Weights of a small mixture-of-experts language model, trained from scratch on English Wikipedia: 458M tokens.
Below are experts of layer 5 (counted from 0) of a mixture-of-experts language model. Rows are named router (the router's row for the expert), gate (a neuron's input weights, with its number), up (a neuron's input weights, with its number) and show model dimensions 0-191. Each number is 128 + 24 x the weight over its row's rms, rounded and kept within 0 to 255. Numbers have three digits each.
Before each expert's rows: a language model's description of what the expert responds to. This comes from a sample of Wikipedia text that the model never trained on.

# expert 7
Articles, numerals and general modifiers before a noun, such as a, one, two, little, main, other, new, their.
router:141124130140158111113135117140106133091153147108116090115139117134130141103116147166092162117100156131115101099126127113131125124105192116117122120091130136140139101159085125149103139091114119151128157172156129089166134136098116119117137111146102135097124188171071107154081145141105101100150098174120114135089122161164142124126124145135107135097102087152122122122112116135153126139100124151137129125141111119173119111127104149140153159138177094131128120149143137127111102118110134179162106183138102144127228133158133142123151116137132144091133091123161098129090113135128139171
gate14:103109128094108119135155117091121143129147169113117133112118115129099110132098127130130114158152115141070137132111148107145110153144118183105101121130131064113157138155119099155109103158102131156142099141164107136086112167081126124170142110126149090120115136123180113131105129122114105146100109155083127122100169101109128123098110127130108158147133166081073080110117121116123135127152098108122098142164115102137131146110138135138060105104115096146167148134132174132142124120145089147113117163141084124132107091130118101131144078134152160189171117155141112124130124101109137108
up14:162134147123112121088134079131097155149079115130117095122117137144126119145135087147116146087139156132129157106094138141106138105097102160170165123121132130116114124093160126099151121134147167091121099113155090088134142093155057171133149144126113126125121160151136124120178126171072152126136069143119124134190110145091110145113139125104102094116118115098114115138105129104117096132152108079150140124143140138125165113158166163115109129121134132094135148141118119131106108113092145123142142093101140111122177084139080141079135126128155125139094171125140145145106127123108102111
gate15:117136119135179142100132147137115120099094084129123143084138078125134127124104127159163129101161129146151163128138115123104116152127099157152098165133129136115166138110166120118100135146159086068142096109130120131133163119101146119150123174126121121134151133131158164147194130134179106099138123123171120121157131095138163078095104140111108127111146131089094146102153131111103125145150121101126135137162089157069122143079100175130149133132143148140124086149097137113121137131113130106091134126091134116140119094144070103154145167087122103101091097127140103133121123135123106158
up15:124158106126104115162149090169092114115086150129080130126101089102143153095141151079126115143126143107078119150108141127127134095115161125119122129142156128131102102089192121130114130124115132097137152118112138107122129188154133168092166071136115149133154148115167168135142134148123164139108112145082154176105135141117125107127109163131101168090144144097122086128123116121117069153095117150126100119129107154081157170147138142145115067161131101159122143114121151147092165145120130148144111128150127142148144137132157162136142136138167148161107123154129147137131115137101127160
gate16:131117147150133133116136129161129122147118140105089075055117132132133106164138155119172128147170132130124165139125133107099138151131157093107118097119107140138118175145152148131119136135152119133094122126137103144129137152144120103144172107134120085147103101139094119085137155146116144122158144137081110136130093133155149168142107096107143103177129110123164142124117142137101178130147101118136162151132123154089100130162104124115142082139138188133140103083146108153123122118128156140113156142127122121139079166205187125134143144123143155124135180152191114129133134151114154113
up16:116123129121128160133171168116155140134134162124127141158082135119130159110134111132158132101116106121159088164101143160099103082169123145117181065102128124091137126084128135104144138145119147141160127146106158160090169140128125144115156097152161119068109167103156112119103135112143125104129144106135129145138099135134121123098104135114166155112078122140102115178152125156132117122082112156085120089115123105193149130139133131149119111105104132165123159117111149150121148096113139131123150162158164164108095103155161126115112163146159171114117147105120102108119147148118092149
gate17:119130106151135106123118099115161124109120127104113109082089118162132121111102152120143131173152134140135141161152122103132106163107147143119119150083125117137097161146146117116164133136136151147112148158142152135188167114141112103139157162115109110148114084103080163099138129145119094100117158099088115065123135130153136132138153113117113104144122183151104166108119144140150089190120157140118110135109114135144169111094131119143117108124124123100124138140163062077163159137131113146154137101161150105146163103110107129108130124103161120104108180125165170112101152115136109163
up17:146128105141131100152136095156130134151162132125149164080109125158141126139160156111108100142088119098106118117112102123168112115116138130136105124109152140162163094125127149162100137145176127142118162161142135132111147105155115148142142143180142116124131135099118086129131170132138134117114142125161133141074150148138159156107098120106149136125136082110122101178105132087128140163116182108119100167167124109149145096174093144139134121161121124093152115122128177097096143089138110120125075117162129151159136134076156145170112146143131125111105133131085093162121158087104091094
gate18:165148117140124143128162153116125055161151186114111105059140068144131174134129107112141115139109118128155157102124107145084129109120145099122133076116147108144117111144127114112098125075129121061137171133122124131146145118105150134132129114139149144151184143121144117126125146152139106127116115122126134120111177158152116149121081192175098109129100098084116117136152131129148133110116132134130116138101129146128162142118140128120150138120145126078118122129132162113161138116109149130132084107205142141131134136158173121121100150101120136139121143149106093149145120181096132106
up18:127110166119126122162133149094166146132138166147166126123136135159126152121125149107150113144087074149181102133135108134132148123178126134149165121171124127105102106089082120150145146133109112181111131121107140145091161118107140099150109114131096143138091140112131152133110123103103088176128118125127158116113147153133104147117124123121124144099106131112157146128167179110128157109188183130109149108123132117115148124165173163177135130118102067106136140130147098116132132118132120120165154105114092127145119147168117166122045106112131131175139128126126125149119116147119173112
gate19:135165126145174167158118132134158135122144135109170157115139163133123114095143136135106116092111079069126146154104097127146113107164126123103099139170159121103089127118164152114131126066111164120098098147175108126143146100145138140152122153163174100098090147129131122122144131099112130139139116149170131094072135151113109128130126143158101128115130174150108179126096157118135109131147144094121128134142121158131122166103091123170174124093121130127135087106099126095150092163133093121130142134117103127137067131129161116145174100130118139134152113127106102090134105096115144119
up19:123140130123120083145132133136144139143102098113171138145066131071146181144106134096133121161155164121085112117131131122105132125156089087155129102133141130148106126139125154170092159142115093134112121112103159121172137130131117156102127102118158106099131110143115136146141134134116161123120154130126113163143125151136145116140130107114140135121184123167161079145151171121105150121124133130111091153189189160097116155105110137105061095097121153086144120122163146114102159132154143137143144114131114099136152165167140110150099116163129163124150145129148141126115122100158115069
gate20:081137139152078104142131152097136125126175102149128122153108127110166143131120153116160146171159159151085147090126156108153123124161079159104164176105115134131075079098130146160102132091124144147111171113110117145132129141144134137148116100121127133127105104141146100147116160137128142101147151137109134100160138115123134118161123117142061117155140175095133116074101089113118122117119134148114148099127117091129158115145118136136105101137136138169117118079110150110122138149094121114130081163137154129119144123166096123121107085087161166145124113154115090116114123101149072140
up20:110123129101129117132116085130146120164131116112200108120117147119153135154130159139169137112135120159138064117149108146102142110155133129089133100081153136146120101130094161158118155132110097097109121116109204113140143132153100143131150161131134114135135169147087136133114115122128173111117130156158128151121133139103152133140070145111142138157111098132112101126172113140115086125131111134120138085139109097156118122130143090135134079133132145118115182138149071122119089105140110120148103135165154148134121158141161160105113144163169133114114126099147108075124096160149187136
gate21:079143140106186160127121146147131154132200131126107141126105114143156112099105133133126104130153092105175112081125132142123127143173142146093127136101180139160114101136166104090111121141139118152163154124106158105173142119148159105075145160133114111114116149142133162092183113069139134114133136156136133112121110098165105105083162110138134132145143132085116183110150121131106135138148121151107101097152156124142162166116096120141106115128137106104108131160128115134138145143114120130131143142094175098143095087120156156109120151114167136130106120177093128154152111111124131125
up21:113141150117116115151093075142096103119140144123110135071054098131114119149114166101153116095133122143105146115141150088169141123096137115078138103117081117082114116113141099105146147100125128142193142144156133146107114126112111167130152120131154107102077104123115135114150135155142119124129116070133126106162081121119126113148136132113109099148108162118122120138137147116105116149098123142102131118094074128101086116135125158173138166179120120136126101133156117126118155127172147139144129161139190165131109175135128116147126166117157127127107146151127135094126101123170122163
gate22:141134137105139122118129096127141105157187103133130088160132124104109152150120135100146154113136144138116130119117122138163093110126146114108115105159153177146123122123117099122155154121166123118111113167102122191153141142141139150149145123171147146118168098109161124103100090142190138145161111177134112099126138095101139136132135103174139140105133161140113111160143112148130128123108112154118074126148148076107130143072079139142111155120122126140147089138117129113133186140105154112104131156063138131144155153132087100179110128133145118135108121075132190135158124103128136125
up22:129112146150105083119164158155105092143116167147141131118161135140090102103091150114168136133158110151147116122156161167131146132123125090136116074110112121143139148140102124171123132157144093173157146125093123139110133148162139155140131106132123169105136116139121148106099111093118138079111121070127150099150111143163138101104094121157124120102170107130134143133130113138108122144128112167147117143134139149181117093130104118116150116101112199109123147127148167110129101126136136139100085129152146091156120189145098131132134136083103116109120136093162173104130087188119122129
gate23:134098098144122108123124087154155131137155135136153159154102101141148125134123130114118117095127119168160181126151149108081146073105123145133117181145143164111134099168137129123175136180117140141142124150129102168068143124131112154124158105184083126176175137090128067136123134158122167153133132115099103160118131154161121148137141133141135134105131137130104129190123118166122131153120105129152143126141111128159123104123105159172154149142129108130136117143184121134123157128124138125134091131162090137171124092130119153169109116156110118148097143154132143152153090131121147090
up23:140135089145168131109169107088138146123145111101110113114116121105125142141093109152114125158129134148136099135120131152081127133157146151154172119094099104102138121124147119181189154082142138125163153139134161105135165130094146126133128126098137099141120104146140111137130132176148133126126145090135145145137154120098075109128136133108170120102134115137149096140156161133139107111138134173116146164091124084151103111098149157140109125120126096214112126139141084190105117117144115139104121132117122147120102128065108172128114120132145154075113131129078108148119122149115172123
gate24:117115166091147135122117139112090132099153130081082130159106166106152123132167128162105132138081071096140089121134152111132164115127096147114154149134135122093123124121108128166095127092139097165180118103157152152178175117157122153112141128097130115142097127109158133128121158098081137104156116118120127166131159101153117097136059108113103133134146125140133120126126123080108077111192141135120109110137137167147117163164133116145128115130129097141129161153145148127135135142129127143119118128160129106100051149143163144155140113154127132154131110089126116151116132159145105119
up24:115162101131090129117161094130118097146108152154143107121129104078124124170149113080132127128087107140156125115126151108104100130166141161132128137164126159136118131128125147115078116154115145130152132139083125120143117091087091141136163095062139131095167109125133146146165129120132121100132128134123135147125146112112131119124138135092087176095134099104149144100053136108139156167123108102101147114119136108051126085123126149166137142138103123137095113120107148079138160121104119122117148095146101124102148136106120126137105152135119171139092162170175130102142116090095140141
gate25:104134151145091136112123151112080109170096140150127140083104122143115130153129106155110116096107140128165159124121089135155136155144153129091109106090145149080084168127111147115112095102132115108101126117116124141116092169110098102098123192156138106134157149139112109129122115140167165090115137124165130128119127170149126101085085144146099139106136156154121112126131152132137113139157122132115162140108096188138127088102138083108108127123082158075100114124142118117142116143203111136138161131149156105134113143138175097106105136143141103082131098109132131144105135129097144115
up25:127135141154160136114115136131143111116101179128092131135130164122098095086102126121151126128141113103098153140157110133104147205154138146106132121145125098077153118160131155104144147081180158137130096109160117131121146184123115109103136098125135126131142159101139083087157161130120120143139083072108134133098122158154139154133109156137160114145122098183080133091107132142132081159077138146127111134109125137117136134129116114168125125120143104114098116122110129145133109129123132138140147149156128139135228126169116113124101096117128141103143119158164126119160139099135120148
gate26:118139134122132165116106103152162104097113157131116137115116136120144105132128134093133126117146120135136139126161101179107149173173134141158141127114113103108094110150085128134126169162123116118120128124158095125111138117111107134131117142146161168088117141086125186084157131138132125083110145101167151127179090151157074141182157148121170121135122083110118136150122142108139162137150139134154112134120168167123119151130179134123154165134135155144101074126118100092104142096141149120111119118141112111122212137155126131146120120158081112125132132118107144127156095140073113152
up26:105131121117150115139149154111104155122121135153144114187152089110122132148152096140131119104125119135145152143154157104060141097192113092113124113134101135106144111159153095187117142107096161148116150082130145120107135119123160110138067115118129123167114153128097100134149070122182141166113150143085154133151130094135129122078127156122060111113126156145119151144102148145136140148127100113145127128149113106078148123058105122159077119141129128123100118126169139105113115116099098127134153146120138145151135123135146169153120134135149079135136154150129130123159125124142143137
gate27:165148123145140089156149132149098108150134092167103118180149106132098164090121155108131134135176120118172136101111137135142132144103116163109101140110118182123153160101135156102127120098129112080131099134111130179165133170127132132136142112173117139145148189127175136088145134122150178121176129077141106135131146108078140147144104127138116108103125147134168099152129125110115170122088134131153127115106148177169113133111109091142126118161095146095137126161153112158140153116145164128104137116089086158113132143156151142134148141119142120123105124097106116120168163131118140125
up27:136121118108155143110098129111122162160076149118114143156113140091070099150105134109116113115109126095136128145127113140096141134156120143133146140131147138123138101184135140119107121126154126146115128120108134121124115135104090127156136152080160120102160143117102108128119081147142135170119125116154119160044186127128105145147164105143155162113109073164078106140087115149108164100169148154162137168171111125146148131148156129118135129093136159147152114132100138133096096151118146118105187143169148106145111138091160101127109109151110136119133096133139135119103073117106161122
gate28:115122104121079148146124100165105111098125109142144032122141170125097109097122142139115152138137178123124131170139128095115121133140139154125123131123149151148108157118155139119129140141171128120131121115127113142102121150157134154153102149179125118123166166127146153159136195166080129102160149102137132137165084139126128137119113125103133115128133092091129078116139110145103117092125148103105125104144165147146151124118140115136119096156105098117169124138102065074121102110144123117105143100120132168120127163131108135110097100131160105161086108114117089099140128123081158124
up28:132118123164131156116157133106130167080132191110100105146129195121129116114114109138146140121080119127137148156120130125089109123097145123138104158153079109131155132153109132150132124135127155132139130091115124132147163121139115068150126098096142119160121128103071147128128168122155162147104144116117124175109120097114116126138124108139161140167108149120167163179152140163096152128128150110144154142129128113102105136139134150112088146125150149118094151161190149131128152150113129153168091184121104149160143086118151154112122102103146125158173148097130126093142109136170158109
gate29:085145169144090124135118145088130136062149086119163075114124083126119120133126166144139140138110121148133119135140138101175097131160129130120099129151115117133144133152176132113148145089131145108174131138164099140144131145130130106141088135134119131135138092114125119125109105137139112137131145102125139093109117074150111138105136140095172075138137110109158160137150173158120140127173146118120124168122153091089140088113102146127136150099166128126142154119152142135097116145138129097089108151087128098097118120136115098151094095179142158136163142135125148127107165059174105151
up29:110169144123126089135120119156100142114160136148122104082150106105135154139130151115125135133125131144125108098105109182146125118145128142163136115158117117100142163133128144084135123140079141163150121120131108087152106102097171078126070116132121120142105105083142131126142135135118135146122133116128126120150053104125092131127128133069145149138121124124162121168134169101127119159126130137107168178116154101125098115142117079113117102128124160120112127143130152136114100116146158128132162167162120107129142137140143106148157103068121184114158179108156186109138107073103101143
gate30:130129178117139089099128144111119134111132079129159100139125169141131113111107145161145139117139104097184135127147113073107131119113117112106109125100130123096152158116129171175078144134151136117133094101065123140087116149156111118087152110143091115105163163110127127115135132133095150161133180124112120140129165139113100158136134094094154173129115133137141081133136121142155132130136120134079158079089138141153137137141173079111120130087136145123123119111099098139154110166082124097162142169151099131148138115161109164115131119125103126112083123094153113111118154130128096133
up30:134161138118147096152130116151130143050111103142140102161134084123087152085121101095147142119117173115125153110106155115133043108098084158147097177157118123104145180155145111105147134139122119129142143156153104102173072113097143122125135148131071174135133115110114114123122128127109092152104117128122112100138106133136102126141149144126092170126153128101126174086107097112123163093142128128140160108119103137109139166140122089125142151135126130129130118118140110105126107130121106099134142130133119148109115125146090114135141074082094128127132128065127157162139111132126154134
gate31:147148138133110111133097092114167143121128091102175125094123106087119119159089166093151144145129149151141106146131102133134148142121150089121146119126156192162097156115108117100152122121155100128119104135153157105205142103097100121142123117190152117131132115120101143144083139126132122144143137113136101148124093123083128154151157108118179138103133135113143141145114125118134158131100127119136104132115133095123110103116102077161122177121128178112124158110139078107144157095148113141103143147087089124104101112121116128120168129095118115112175168074142138119175130130155140136
up31:155107098102123141140137111126105146157201109105134138130109150128118149185142163154130135126107110124139119061154064126115096150126117168116128110122113086115185143110133143121133124077132120129142113109121195102136092133092163143124130110130143092145125134093101084140112148132122097128139089143132095131118131093101152169136137124129131151115123102144090110115152119116165132141075127134140125102085092111124145105157148127140131139132125143142174152098125107153143131103164102156119096156079100181114155118120109131143141141134173139122155149093133107176135099111108150139
gate32:169118099141135119109147116139147135157129176110098148144130135110132130143150172143172163127105117088108123166139118134089117145103149139140142119151101139116126154125150123100130135157128107117128147158147125112166129156133139157159147085154106099111122129138137112112139122146123122118099149107098122143112115190137160116147141136104085098122123132154146174099066136084114121145102130109164178127115106162103167136126116119156100146112153131155123107117139102073135111162112134142126136137149096138103155194137155136152182102106176176142109108152184151104169156141118093159
up32:145059151133115151145146135134158157093096121110156102142138121127110107092131104176145146131140114121114110167101131114171086132104142136131116117159102107100137181075121156121123127144130091085100128141097125127087151129106105137174104148117114112115154144120161110119140174156127092125132150108108147143123155165103128129141133163148118131177133158161132135117123136068097159136127123098128147137094147119140117111165175099140133140105138144130184149102159120135101148135147132115116102123120107116106146069123110100128139119166122114170103108062097125156120117120161182136
gate33:118159134146132095106133153125136168144127099167132070143142135123111159097163117089097126176142079105128112149124122082106106103112141109141153148140186195118113174116091118116142132137126074104128133164112085139100147143074094114126099164186158118117123162126139143119144133121117132101125119088158111112114140132140143158120145115117173121109137115113173128153178166124124142135152168163150112114142127119126137169145099125135145158121134141143113110100101097126096124168125143120122128101124135145119166150138131121119147145122150129127079070178145113112125161135108106146
up33:094132109113123123135120133115142135137126152152113088133099115114142134124108143165123144147141169187116123117076144131102078076112118107113150107136124137126109140143138101142133099130128120149139144139132141101147129126081135141085137159155140166119103130092129146073089143077115119123135104091124136100110082087131152120140165113085123065115145108086127185137130124120173114204188091108152142112149113123075196113091092118143113123131089139128107159117133115105150113119150146153136123112106123097134138147137105161129139148124173119146128126133138109120118154123124132121
gate34:162137116095102138162102126110158142180119170130122105095086129094150127109091185098173149112118132123158120120138138121134091121109092152084148117155135136119110114128158126070104197120115120122132193124144159114139122140140142132123109112168117126171107130089157161100186157159093105098147124140120113156114119114137117139137126136158113137131121174116143151109110103105141129114128149170113108111111126169102107121105114096162109141143105109091127117113135126150119152108144155116116130086097152106062130130148110104125140146090113130093139137125141099103171119083119103142
up34:111114150143107144132145165118161114112122103103144096124140131120099142099132106133147154132091181103138163079128147116093146099127153161122096111121074106120137100090077168135122082147133092127144114141093102132101116143101106081150098159103082087089144124150158133143089099116165077103150140086141120094106125113084138161120149078175130117136114118118145133130117129139092152154138115085120139134151118127096161131168121082123091180092139146151172113127131126147116148131129122160140130119084139116127098109124148113138161131148148147164138129123134134128100118095121136116
gate35:168119151157134131118106122146064133108141119165166118104139081106139067133139138130088133119109136107107108104141101125153152118151110124114156125107112143097134155133110119166153150148172155138159099087172116098118161138137138127186121152106140126122098113125097112134076092125116122141147111146130131144143075128111148106145128132158124144115151158191121152144164130117153107137135133123078120138111108092140172131102150115108128105110127137163114154140151139139149086133134122130137150119131144111067109141148146153144159120149075150104147125102059133120088114179124084128
up35:116173107122123117129137143126137152105110171168139114131148103137109179178077132158134123133161105129121128119106108171182132160159125140148144123122095123122154141127095164125149072126128193170131154158150068151116095120092145114144123111130106146117126120171103114120116132141158154137098121101126127107151144145122144169140129197121141137101110131103090124130127093136156114099097095133118167103098099064130120160153119132139132120171117105138161109106142162112147143129129108139128127079102073145120146122150117117138132133109155115120060132145152112142126135108115107122
gate36:104113140115082135148100154096141127092142077112186125111112149135167143125141108150133143205141160149136123135177136121127157140134104156118101143119114133134087111131111130116133127084075105117107146136168130125155131143110151154138125129127128093108116151143151108087112149133092145101129120161114122096069133087100133152172130127138101069152109144150145105110133167140122143161145131116102113097121158155173137131114135119131104137120124103111158156110099086159111110122106102140144096138094105127109076102175134087114134108142125169157109121136145122143094138119098073124
up36:130117145119116083111109132095105092078127111158161099139104112152157135100148107130123124138130100111110119125141150136106119145141143096142110158078108130144108128136140066179112141133103146146097138132154123150079134100105091100095159148093131134126108100140157116140149120110122131146154175122152133120137161113151131139141139097115147136108151138120165202116138141127109127152136095129224117147136143143107107132136126097161115136098154151103115138163103105097086094075122113127144107124125149158124100147117129164065122062150155116121130114151124121127090147137105125112
gate37:144144128117145163136138110131143127111118116107115106133144047127090121160136079108142117117126106139160109075133128180121175146128120079135163137131111136124096121098097095145115116120126127108141129120082153155144098132107124115070148112104121142126111140119134107113147093090136101113119114149143099103138167073151125095114137109097158191128122153115104159119156115123140103130145128143125152141183135141099137114084131137105152142133176163111129159101112109103096101135156112097121108161115164123111075137105124122075143129127078105120164096151123144116089146119121149098
up37:130071126127135105133151154088123122108108181125092150110090146117155118103154147152112127170131125110138145127069138124148077126142147114129156146149149095111152133139156144106107120116132134080146150102107123136099169132116088141117103144104130155126142111123112137139144120176103100142148110166102125151129117086153133125111148137105096156145162151164161106103136143149126080164128082092107137116131123144136122118147157084172155102138102114143101124139143182136102083119065142156138157095099132151124135113104134083130127090073139129130092139165149137109108139125144143173
gate38:115110160180152120136130127150103107126152151164164143097119127138088126121181108124119133139077093114137104118133126132129175116144095159163157120143096141099123114163124141134111150077147123114110141115169089186124128105168133153160114115120145166137130131118125106174091129097089133135146131102117126132151119099117115101132133139111112180159111133150132147100111144150079132119093170105088126141147136117120198162105137130134116115122119149126090132128156104121169148161117142072148136159121105157089114147158122133144126122109077117157134143108103100135085123145155164085
up38:117150084127166115106138112135109121143180175126166116142077114131131152077155136095139124115090076118143120152150133106091147093091105105139135123096128140133151115108092143145119131106084118097141097117088121169102139099126148153139096078138163109141120138157162117170145147107166135191145108116139109145170138118129143167111133093146126136127124128147089114136091133116116110114090161073115115133105167135132125131080116153152112149140093122158105077105154174141093127134113103110102165131129112129135122145148147162135150101132108160110149128154169141102120131142118128108
gate39:137150127122152103090099119091144123187161115130098110113096127130130149107155145114130154138146125129104094105149145147082129121148112125102128142117105134138103125147119133132170151149104097125125127188108159160128155123100115116121123116118127113172160119131138119143120141101109120091125158097163109112137170151129129153085126111103169096104113150156133126134140163093123167077085126155125140128115165069152123089125159184102135168139118130145122104128123149085112161118162133120141154116131109128136103132070135174106120126126116147096074153107152191104144106137110181118
up39:148104132146129165164148145125135096133098144161107154133155143146108134136129171135090127076079140121115137108104140114163096139115121145104145128147122131110137108130122112131158102118107109117119131150155136115169170111155098122157104108126084159176125122111164147128172116168144104137111125126129105094093180094132116152068085148158100163130131127155129086132113111156109129139136126124148093109130113126099090145101087116104128143118060140104131133127159185108110131126120161121086130164102140133103123166089111134131091094141182149136102130130125183135154149112162117113
gate40:119107159132119117157164137121130129098144119148153097124138164130124152116163120145144117149112078146149165116160108090096168119158125133111143172143136105140166088136094169153155151108101116138128158152082109178131138088098128125164114131155134128122126141109147109153122171146134176093126130132107134126160176115136120105173182130151160121122098114158136152100110140153155103166170137104118095180138102095125166132144145114091102162144147107157081135079124151122112135136131095128141137119138121159110138140122123105162090089126160123111149096118123148132118190135142151130
up40:116110134144129097151119091110126139086104100134120150133119110159157150138139111155146141122099162140074149146127100122128095133098118144129120154130127128126104131108140096101167093081138125143130144132173107112163110125150148146110142146123111121130135106113126127136095149136073151102143124146135108108119140157130170098183103142109104131092168098196101161135095145090143128115149079110094119120152138149156120143112132137139140116121148143149144180101094109134134148065163132172123184088108137096102089176110144127083116156145148112129111117095061139126138123139120133147
gate41:111100147127123090116108123116127129129112106133118127135070133167117111150128124155203136155102135137103150088125144128117119094163138134133131115123117087128095125137083105100154160157105101129124104134088153108122127167112128133123106154127118089143151116149126105099087096151122139124134087158074113088088132159126150173136114116097113112154140117119084124085090143090125124147129143094104108144128121121123154099146158111112188113150110108128128117120135090077112132100142109160161117084159106123184180160106120099124139142171139165113150125138118114113151143103146117083
up41:105120151158146151115094128138089136080143131115108128113117148106162137123189121152151134150108109142152136128153095141120143112114140099145118110116103109125140100139119126147121141163110123116093097148150158121157113098141124114130108144151133125117087155088090148078139091151088136094131125161091115186128115162141141149163094127174146105096120120157167108118114128149132139176125124119144121075077112167072137150137128106103162147133116077132086150109153103155131101100171158148141111156126106151127170118116120137152132081124083106143111122117089120120154116143079143140
gate42:141136130094121107168140125108099100127154131131094126145080136089143152112111173155148131146108158109086087147091140102153110135111149168102137139149153104097165155157136128093099160132156101149137147112133157115148135154148154117130100104082091163136167115120133110152153148161133096151122102125085135141146133129124143171117148132150064121141130120075129085110083104098146110140135103191128100098126088154127173131118088084145124136118098123118142119126113184136117151138152163125121127110121129125107123155110110122101143146132117116082115126128132126129116136180091130180
up42:161142129136129139136141164128135136170101120141098128101104070113091148161152084132098110150115147136134150112144144137145123156119079059143125142125099132135165116093151143125132163140143102126146105115141118117138118110132134148140109089158152121145137103155063129076131071134140142146104128166144114106142114097112142137106099122085147161081116103133119070152116138155088145134131128117130144148130159118177119108132100126179091149134119162118145085120143150143116109134132138134100197169108091165132124131142144089158112166144130140125073132107133125128145152111142163130
gate43:170175147102116104130130096120149109083138131092090115110126115140141111132108112085147135113155138169113147162092124136167138160088128117094096159141124137085152142124106100080157133151173136146175114126129148158118104107149133093134179107136135182105096118130163158112089108120124074108115129087134104115112119128121106120146166139128149139140090165132148113142137158102129149161135145105143136103079115103161140135113122119148104162169149111144164124124119154125160111122139139108112126167150137064104155106098125121149103117091125114120150129136117132094126177096118099170
up43:108135133109150147166090146148127118112108104146138148114166087117101092115144128153128130109128093138160142099114120109127085121167137116163149109132104128184147135163163099180126168130107104109128148122127095135116142136098108142145086159129122158130156109127100144129160144107132156144148133139110142142129130075121122125110120122174095123195134104152131119125107140161109160097129063128150108168158085138071055137093115139105142137105104126081103135140116154133159135141125167109112142116140113097138110131093101155143117119157079141115110129130154131088132097122166142153
gate44:110144092123135147134109113085171090096089138120114124066152150127066158091078145155142132127152128114133125129098114114146079156141108129108090077091114134116154146094123156116169103114104121146116174098136137161110155092110093134153159171132110141131159142146144136117099166165160158107101113112123151135148160143135120145105085099087137112118154083111107135133112111121152129108110084092133085137099173157119118143143158119096116146148135172125116110130108135150165158110094111118096152121144137115137143120085128109102154151126148126168105148145145119134125131136109122103
up44:110086133136104119124121118108150133116136098097115140149140155113099113098129173137122120074111122159105070127118122129127140081128170136128145146125067134112102147133130114151103096123128109143119151088083131155096167119121105139143129136115099153095090168130135146172093137149093115122117135095125155139109123134121114140114095136131142107102090139147076159152143110131109091101189144128134142177116154121126163119131093134124124085103141165128111135135197111153100063141119138143144089155140165106123081130123110165091142127092113126144170116105109139120094132157133131138
gate45:128129149123136154121129097143117114113123116122105122141104171107107108084119112108079122129164156125114115111150160128148160116130106104100123151121117164097113129112155109158115129170169157156118126096113139148129140149085125140122118138093111115127141137152128170091126120135138126101131081093102136134122141147121094133105152152185169159162109102132121105158135104152073161139171135110145117097125114142143176163117125166148089062169131098122144170107169162144179133199147157089103141115177121159118147129140118138109113157132136147110129142156097139111144163135128138137
up45:147140146174146118146120114131145161140176133114089131148120143127136185106099171121102102153130154142126147089124111112102147121118153103134104175147141089161144098091141137128101133115136118144106120094117166109125156142107147080143144087081145149123127122133141142104143123146121086166118098146062164150150116156139111104156138141146085147124142113073097112123123136151124138174119161158127123122129116177105133136127092129152163153142104118132119076129148146160161149137157115117148131161139078117185145127167183135089148165119140140130169125139147114110136134142145144102
gate46:151089151073151132131076119107120102108112094146124149146142159165117124133206122145126131167119093163105129106122130178119164135144102140126100118136160116138170141158133128136109095154120080118101145133128147142140095163129126143139084121130156125089122143118134131063088160138148112089139153170165120100165137078113136131110120152166156116121121149117134123083116148127090106137129130099118116109123121144131124089154113136150121163128129127054146158102113117125125145129125151120105129139096116168119127087138141130135103159121157161140090155120111147137164160180099114133
up46:101112133147111154062123116118129159125091097119090045161114132064123072153091081138172121107098100109155116148118107134121163069180164129099154138147138131120123081102145118123107126093080147145114138108150115113136131136130121117123137163116121087114141136098135126121119181113138110132130144132113110142149149097131130111151123135158128158158111162142136114123104130165133152139141140128117157125119106114133127170116162101118103132137106081139140110095094096132138185116155129140111108133129149143088128086103136097140134119111145126110139146142115095139163149182114139150
gate47:122072134109109091106101148127145129140107178160104125158141092137101150161094113098125131096126155103149121102157103137117154102149105124113121107135126152148091079135112142117116098119145103100067158104113146132147062136112131129110123106134115159109135134126095138108121151108175128106103097141130149126173098085141146108112124156093111128136134092104162138161121123156127170156139079101144173119128137095098140125147150116155138120140126151100094120107098126091119164132160141139139141071106102150150127060105089144106125084121129112140129125150088163134145144120100125100
up47:106150126144120124139140168115159121161114108122114085141098128103127139127140139140119139127127179113140119156101119137103127128184114141074149120153085122152132103121129176125155125139115087119173179134136107148114095124098142142107150121117130108134107150179101120145117111100114118070156127111164132120130127145121114154106135140138103151109156101086171104087114130130082115130107148146121116132166093169159188086101097124140081155108112161158144130123077145145146097143136101139130118126153134132130152092113155145174124162160138131141085106131125081127102167124108085165
gate48:087154125124125132133140158109123148145118101115144094135128073129087160164093147096144138124123181097165128136129157117109152136139082173137086152143145127115118143105092120132100115128138183157132132140154133137111140137127145129088167093076120157151111108087150118134138164109116141092107100134162107149140151147103089098107107111095112144130147123101149135139129113120144136106110123184078150117088132110139146123110120126120144118089128152136145080123096093109146144157112127108126120065172132113161144122168106144164172157128127151112142162155112112106116068117101104132
up48:077129114148176111112100114131139167081078093105100154126136128102162095108149101120106122118116173129087097148067116156155104104099123153131144170142131136088135191146155130088116128141099161105113056123107095094137106116140121178135097157136140125118114130107129154141120140129103136143127133144135102155095156138111109159118136098090145142135133160178114121146135138153142133132146128135126172147139102141135098143137167127181129102138114130141134111138130119163134129153165134143163157132091092109124128101158102118083140085161122080129152126141125138125115122155128144161
gate49:063139094122084130106113139106098142164148139116142156090171140171117112110118138097135126113129116113148139167165092158096146131128118118116137091101098141137119116142136111122152160132133107121140161148102163120073129120164134151124095166117103127108118124179112120118106126108182115120150122128139118145151141126185134064106119111092155103117119170114157131122099141152147133134114133147074125161149126155107142156103092115131170167124094135088091134154125118148137136134153132141147196153125157080151170127118094143115086125150115108108143159134177138144146128119124127145
up49:112131110101142081085168133087110113152173118160138139102093115123132184119148159090127127151143087107142140159158114144126123164138194126131141129155092160094127145150084106161129119113126148132152148146090125158125159132147112126100109093090111126116123153127132086116101142181137154140132160132129148153129114132117128118148112106138127152096130124121131154110123188110122142135094131146130107123107117110110125094186088144162152134113072114142114051146115129091093109111156152117144085143137122083129121150124141166164131141113135138080118108125135155101110146154119136130